config = dict(
    router_score='softmax',
    balance_bias=True,
    router_noise=0.3,
    num_key_value_heads=5,
    head_dim=64,
    positions='rope',
    tie_word_embeddings=False,
    parallel_block=False,
    init='uniform',
    init_std_o=0.0,
    init_std_up=0.0281,
    lr_mult_o=1.2,
    beta1=0.9,
    max_seq_len=256,
    doc_mask=False,
)
Below are experts of layer 5 (counted from 0) of a mixture-of-experts language model. Rows are named down (a neuron's output weights, with its number) and show model dimensions 160-319. Each number is 128 + 24 x the weight over its row's rms, rounded and kept within 0 to 255. Numbers have three digits each.
Before each expert's rows: "comes before" lists some tokens at least twice as common just after its tokens as in all text. This comes from a sample of Wikipedia text that the model never trained on. Tokens count by the router's weight.

# expert 134
comes before: " of", " to", ",", ".", " for", " and"
down0:143126116096174106129177123115144162151140150129133125132159108109116117155160134104133104085147080120124147118128103175138108138113104178115117149133119138142088124109132122120087143122122139103131123100128114104127136125125126134110144089178143097076135165129102129129158117122165192162137068122099146160073153136128140116160164140154135145101139132162125147130140144096132121149140099164109143137173092129163153126116116138178101097144112115130141124121081140141178081117084130

# expert 213
comes before: " of", ",", " was", ".", " in", ".\n\n"
down0:147169134144122168090149131139133122115082132131153090121111108116135141129171106177131118152151161170112141126130150103124128096118145113139092132143152146138150137165143127099097129119139117106117119101150170130134129138124105111128102135143124140090129096135101158116143163161127206135157157115165139142096080168101110083126110149105147120152129123126152151141117160118137168121159098094086139162124105133126075122146101167125099119133118104141145131104145089135157000144163152

# expert 33
comes before: " of", ",", ".", " and", " in", " was"
down0:129103131123158098151133183187109135144108078132080145143128116083123123111139102149097110106093167102098124166148103089159126144144149107117156132075125146102128157105118142115133140162066142151091144136139125137074116149119104093112154169172143122149159141101108132147099141127139142097142165161193170097193126134143136105152186141116135172113170165150107170181115144139130167143135153122143151120104141137147114103143153124124101141104153105083126156146091170168119135120142080

# expert 11
comes before: " of", " for", " and", " General", " in", "(s"
down0:094119152115132109131095144149112123167065157133164133106125130149129122134183156103127159118171137138097101135116166118110138146125155181125141171128093102088100152115125100135098092150144126111115166098137131128151100139110133087074093122117152175110124119150115101136146113177143130115121148152142120079097124123120093156172139131137117155092128113149099125115110151145153068149096158147178113183086138095123116104111124140116085108152074108134095115137113136149144069142139079

# expert 37
comes before: ",", " and", " of", ".", " in", ".\n\n"
down0:123105155141084102117109071074086109138129160140134089162143151130125106122114143141125125118136164128138156125128123152146135114144116159115128107120099092136136117148132161137122155114112144174107097130113149105129132153111109118126109097136130134139175136107117106114148145098127115142148125087122127132154086125084109059150132128100128146117151138108164179106128152168155106160113095099087121102149156107106172116122135160144164114175098074165133160158136118140101148126123126

# expert 20
comes before: " |", "–", ";", ".", " |\n", "%"
down0:125084149078132098103076131125134136113113148138146156148167122122093120104087140130143137070159133120123151116111097105114114167134126132152066157164110117101129157110148105155100109081124136184172120147135153126118117124146125172110166105143120142149132129136144133140178119168128109138125118095145118141080119118123167140136125124158117125154155141105113131130170164121119123134176090116092099098124135153141125127117103140107080090141159103103119095147128127127099128133110125

# expert 237
comes before: " the", " a", " his", " its", " an", " G"
down0:131136120154128106153131064149109122122132165113125133149101131136095135116148112149103111099120105118148125076122131116122116132130135143111109130112148104112161113124115111113117121117091110144151110165126106138160189118096092148137117070105154110107132145150131105116161108140116137091151137146130130107078120120156122128096169141083136084100140117138154138129129101114130136147148098127104151116114140137141093106142098129131157132133147170130133117125129140153146037153127146

# expert 249
comes before: " the", " a", " his", " this", " her", " their"
down0:144167128135126128152140170107136149138090135145163135141104177142142157128115139129117149131124126150126162085187120112101117122141090136130110124148139122124156147128085086142117119191098134114088110084151121121168105124143121145073091142070143123127131085145122170112137166122148139108115121125098160124124123115125106123115109125120156176127100130101099099122147131147100140111124090132123100148120113208087127126113107103102116121072123130132119133096140120149136086141156143

# expert 2
comes before: "-", " Born", " List", " Clade", " Location", " Coordinates"
down0:150185155118178139090147153126145141087108102131164113162121122138156139108116161097150116107115103108114168145161099146147178088145092126156118089143178164143148146113134078105122133143117141130140124131152096137108137122150146115122131151179123123092137134138143109134142115120146099126143128099194163172084138128140166069136142156110127098136128135104097170141127124102146147098116119141133116145115072183156159098143127112163129107120127123150131128087123119138120081132128152

# expert 185
comes before: " of", " was", " is", ".", ",", "'s"
down0:139098099132116126116108150092121160164134115088131169118148127109118122129149100129110146108130104097109127116114117100109117131190110157089128135085127113124105107137155091115123113100126133161138099128119111147117103097180122139144164170090139083134125110145088125155094115110138116170112097142075136133128120138117178108125104146178063130127128127145145113081136109133099129124126144132094136124149133134109111138164137103112132114129111108188139142109097157145171196102101102

# expert 98
comes before: "201", "200", "199", "202", "198", "197"
down0:123156150154131113083127101107153154126136150104108098120037121165089101109172136130139140116129141111120157116138150131144145145133118189089111125109100113161113135100153194130134139135103123176135119109141132137132103118116107132152100144122126139187117101159144130139116144109108092108110108122107128091134120105148126174128106141070091111098107113138091117165110138130191148117147146114095125165098115113113142113100116122091126100150095103153120122108164135155162169172107157

# expert 250
comes before: " the", " ", " a", " his", " its", " their"
down0:116128118154140111119130122068132155118107164180105135140059120142187133142136126100162092133109103158120069174146114135153114129112149125113138148145158150145143134136113095094122106069161164131161137179125150175127137163143155159122112095095114125126130101125118142130143101151105175150113126105155141128119106117110122125104153130150152170151103120119178163108141109107091144129165091114150095118131124095110079153128135107133103161139169123120135136109170147138108065146150094

# expert 0
comes before: "0", "6", "4", "5", "9", "3"
down0:145127096113170101167144125165136151101146125084176158168178105158109104123129148171158130133141097071126092155132081146106176159145135139130131119120167137123141100133128132163112139125122147077138182115145143110116124145152130162152100127111133121153173114130114099130121165128134165144126146127105106173125137108122167136141163153138125148093081159083129152101091135091086141150172116150153139077109157082083108156137095129159143148136161162097101146118095118152079168116155139

# expert 193
comes before: "0", "8", "9", "5", "4", "7"
down0:123166090074160120167150157131148141103100137145110100118142138138153178114113142161154125125126187128142122123124114075108107152111143124081130119132183145179147126121107132135104145151086146087096121135116155112090137119132126131134128122166153108115184152133108118123134138077136119092127121075137126154091155112108105076118091120117115178124105126155109125123117133155138154123133149125135104185118094170095160134132137137143110165108106154133139157116140174116131150091169163

# expert 204
comes before: " The", " It", " He", " In", " This", " She"
down0:076124115107119083140130119089157078122124101112131116112143114123153147106148123143122117145143130118125113098120178164103138137112117158145150151131138146137139129111118119117150094152102140116126149139115141135128162172114156195155113153127106132139112110129076129106150075182092132142123140144100075106137127108157070125128148135130156138113131113094109093086107125124136134147179154112115116152152159127140112107113102109153117161168136137133110127130105101167103180133114099

# expert 28
comes before: " |", " /", "\n", "',", ":", "'\n"
down0:156139132070150144131112123115152119132076168102111151137120140126175124117169102138130138120143117135122098118107156123137110084130129147098109177157122116120131092128129132113113106118084106103134143154125107120159146108144106111122089089140132126134127171134125166119157151178143109148124171148188127133191094124150128148098110136146189138146151125136112178122143195131126160128111156108155131210155115136131109136107161138159138119111134118126134103138115156109113082113144119

# expert 148
comes before: " ", " —", " Chevrolet", " Episode", " Nominated", " Won"
down0:115111140081103123143127150175122133130127106118129174162143146165103121094138124165139124142119101127125149164148113099143113147112123139124151148136115121139099120132135101152133129146161102156128111142122125154137099136119126135131191081166126155143138106114175154158109101148126149122084106145139131131113152134117138148114144124135132131117167108138077151105138150092118144132113128124097116148101147126093103139111129111119118117128111149161166126142127154160091243110104100

# expert 206
comes before: ",", " and", " (", " in", "'s", " is"
down0:140108111120170123106108079152138109101118151075121063111149157102187144141132076136154118120158074135121118154152104161146135138108147170158072116108151112107157121157139120183119150121126159105126120124136111140078127127145135096142145146108150147144139142106133119157105179123109131175126125131138106156140090114125158138094133116098146165123095135154094126129136144138126156162091131139141146137133114100166123092132141116159177099135105100128161188109142117144148104136094090

# expert 64
comes before: "201", "202", "200", "199", "198", "197"
down0:140126143170091165146137101125141174182137114137128144137203136146117131089160134147166110143105114117140113139139141147138133069147116123123132144154102141161101118146155099153104137120102104155125111130084112168178134125109113120124157114156150123117161080115109096132101104142136124150163122150112088165133119125084172131129103161108117151112165143127155098126128073144113105088126144146150123098095110103130172115134156136109149148147131172119149121145177128114128003120105113

# expert 69
comes before: " the", " a", " his", " an", " her", " two"
down0:127131082157147162163116147134087094115132158093135124094133162132135158114173130123119127121154143107186129109163155140130098126101137111132104150130115114106121141077103125153153147105171136152146133110173115130126134103141161123136120148037154104173109151152126135121140105156159108099148136127159102118127096119092139124117140166125152120117107146151106139090166158099129119133149135122055129141105147136172165144143119105155139167146142134127128133171147129110185096127125144

# expert 92
comes before: " the", " a", " well", " he", " it", " they"
down0:083113110149171127140122129197167178168117104088115145167112119176131163110124175114151167103125112105184133155135106143096118135161110116116126099134176107116160078107153111118131101140133132129119149104109118105131132153119102107131088140108126094119109181148108091080106112182122153086121131120103120116118116131145108134136136179133104125134130082168125112139105157186113119120089088162125132147117133186142165142134113125146100105124146140115113123123151120118151105161086137

# expert 252
comes before: ",", " of", "\"", " (", " and", " in"
down0:160068118149122156135164113130135121173102158153121102158144080125087118117127100133139136142097172079150145154095108099106148118109105101116174146172141154125114132110096145119127153135140136122148119128149079113132133074148137124139122125134102153111155107119140146126128087147136130119172134107136134103133133105133114090125120139146134148088148131117092162113158142138091137163164095135106108129099158166091129121140117149140090150118148118147094117097078092153173113086143121

# expert 53
comes before: " ", " The", " \"", " List", " A", " C"
down0:186119103155119166179163120140133094102114116130140143140122140142136099167151150125061117118130091137101110151111105140119190114142158113150128147170137131116118128116133125136100124168139116130124131130128120129120119102097137093171135151123140127149140112155102116103169110153139126076115172138150115131135126051131142113138097175154125148127139137115105132121128102152159152081152122133085113136108124148102099129104150063102109155141131102144094123116117165138126172113121083

# expert 115
comes before: " the", " a", " an", " least", " its", "oms"
down0:114111072127078108125183141088129083099130130142113123132142139064093096116152108094164073105123096180123163155139097115098121161096109129092173177159120109083167083093103084136125144116136165117112133136095171159118103129103134115098125131135156117122121144130123134145119126150147099187130139131101137127146126127155151084086095132171083121129135148131114152111103180127158136127155090131147151103143123125136107104137160140104070144127150126119111144140136118118134122133146077

# expert 101
comes before: " and", " but", " which", " with", " including", " where"
down0:148130108166160100149111112156152174155091129117106123108098099111140136120135126147063090142121099109108126144117130125129139129151108137134161139074119123157145140129155133091113128121105150168160131104101072150156154133157101137147119126147167093134149135145135149079135129099182159107120100118143079140082131118118116108141123075122150140162166137131149156088105090131107157139101101091136111139088119139106149168109092118153089112127139138127077159169132131133108124118184182

# expert 48
comes before: " of", "==\n", " ==\n", "==\n\n", " also", " ==\n\n"
down0:113177140164141128128142116169094136093165120141082114128111158106145095084111162130126133092128079177154130149135110156148135143108107121085120168137143124123159103139147113126115127121127140132175153128131171124126135142143102095117139127151150134121148098134130138155093129156138128152105134125137117144141134151129117116090114163191112127124123111124135114142122138129079127134149152115120117166145134125106140122154105143147130122093131131148099190115126124094102105079074148

# expert 225
comes before: " ", " —", " M", " USA", " x", " W"
down0:141147104107150106120095143089118086122112122097132129146096154150181108133092135119123183163106141150150128154145130155136132083142145104117114152137131125158134086111110146139095092150148131089116153092200117125111135100162088142119144105114118121078102160115122152100150139121160121145131135185109118113195155118145134170134137128134173117145120131134132128113139097130133128124150108126149145142141132138131080117128126141153135117155133133083143106167113083085104087118088114

# expert 61
comes before: ".", " |", ",", ";", " |\n", " /"
down0:144133117094142088120121077177138167114115104098131132102104196091167113139132157114159152082098115131130130127115151166124143118133138126095142102121109153179140125149128120146125083114120156112152112110142145130113155128128100118131142159126123118115113115124116130148134134138097152063091120122089186157142155101139159159153147126098138149118158112057125121131120112160110094104098117140148134112139148138145132138109110126089120086116142117168158168115152154093162160135117125

# expert 67
comes before: "–", " |", ":", "\n", " classification", ")\n"
down0:123117183157163134121097154144094116155121176175112107123141107136122103163088133161096078133114127087140108149109132148115169129127149131168072105157126136123103114122154110099153110104126110111163113118144116117112160110125110150130097167139120148101119159105137125095131112116138088153133111138136149071133132137134145156120129129116093123131142150102130127138130124092144161147117133125184120142070196101125115176108090116127078126165132150109084088108129115153082148097128079

# expert 211
comes before: " the", " was", " a", " he", " then", " other"
down0:157095116091164114130137114153090110122089087121145104121128103126155165159183160109084107106128150141115149144123122099142133126124112147107159102059136180165089151138087101131116122122141134127106132133134132134129149135109137109118124162141123119181191183142124178107128127170131138099148133133136157128168138115114150117127116082140119136117130142136096146122170137134115158182186141078120124116141152105168090109124141095150100159114117158084111136130141110077107142160105112

# expert 123
comes before: " ", " States", " MPC", " +", " Upload", " syn"
down0:113123114113139124145086112100118106121145129162055101161141121144149139114179106097117170168153105144159084124132120145123120129113132107163149149142101123123126178077142110140105125118116144135097127149116128167119123140133182118104151128139163166134146078148149102133132117125155123147139114138131160122137125140136121124136090106162112125151105128151168120083118123125138143131106138133095136101133138089129112157110120127102081141161126128114141101132136158110139051102169150

# expert 142
comes before: " |", " (", ",", "\n", " –", " =\n\n"
down0:104115087133134098104088112080113137133131091154113104138143117107087148130103146146125073127124139128134134151121081102197146131126119116103128127135153116088136156135126124153116145105107148134153082108104154138091137106124123186105157086157149128115132159131123118150094117175159139141092139128146131114146126103097160148165090125154114151167094150109114149132120157114135156124135148129093139134145130101094146183107126104091110151160094149108077110128120146122130139135135150

# expert 97
comes before: " ", " he", "000", " a", " gold", " she"
down0:108109134098157186095108149145109129131112110107102159111115101139121124144090167109147131122151128079127142149126139087122067164120085153130157132103112119137104106074141135122160130107133126170101159136129132108110153133095092124112151121112109114147124109120144145150159150099103109107085149107136153093143129135108144079124113134142111125118140125108098143103131132084122144127098140125129184117120122116089113127093104128139115127142123134119138144139178145147135175137116143

# expert 79
comes before: " ", " the", "000", " older", " \"", " was"
down0:097104104152116118149112103137092076095093151112101139110068106133110160121146140121139159085120121113116180140133112132129105144165100094146129113137088116158133113147094107099119099130184153112166147103134142147140128127130063162121122209133148150160152135128153131180126117122099110116130149130117145111117138132184142095132109094140139090126100133111132099129141149113089128138128126134067129163108142106131144110126143105120129108130155118124161149157125131162119043136100133

# expert 49
comes before: " of", " in", " for", ",", " that", "."
down0:105100150120110118119099166146133150135139158098147138143151131127114118097151148156170169129130099119089096125083148143084119124140195168130148114120075146110096100129111157137111166153096131111114160108105129090135157160102163128143091139104102127141115169121128144115097067137135112144160122151138122169135108095091105144160106140119087105137077117137141135143115138129158131121155142128147117166147150123124139106142151132119116103151120143141108073089126122160113142100089138

# expert 125
comes before: " was", " to", " had", " is", " would", " were"
down0:115156130147147100132120093110093150135099100135108100135161099125126116157114135157102092118111149104130150130176122124132130114111115137156113120126144132118103153102123103090177120142142151110126155120136138123084102151081127124096094108151117096109108127102140149142127133147110147165090120114105125139124156153123089140113121141139160160128113163131088136190103119135109127158145132138150138144164148116092104114123124171100123143104146131128131113114104106120128180147144151

# expert 21
comes before: ",", ".", " and", " of", " were", " are"
down0:138085138127072111117119081137115123119091131123146105112113146113116119112136183106134138116132162121148173141121155130127102110163097112095120066100146102083130120099143129130105154109102145124093111137131125098124103170152124125144100119121075113145124072123135164130149106124105118176133119109086122105135149134097090057114110171114132149123140171105124102128168103084092116154157112101114146111168142164122132177139127107091168116142085142094106105152148128159172172190107090

# expert 216
comes before: " ", " —", " +", " −", " (", " ."
down4:140142104107172168132166116137104134113134112128170113111144143138144101158129150146087121115078163100115130147105090130152134165127088131140145130121137103108123132157166141128123155094155150125110173131161130112122106123154124095168127147128154091126156092147097117122157147104132131113099133120121113119124141168157154120131126093127158084094114082107148131125116136157118139100143160128125133144150133115106160178148083156131151121130151110147118108169105120125152094161154120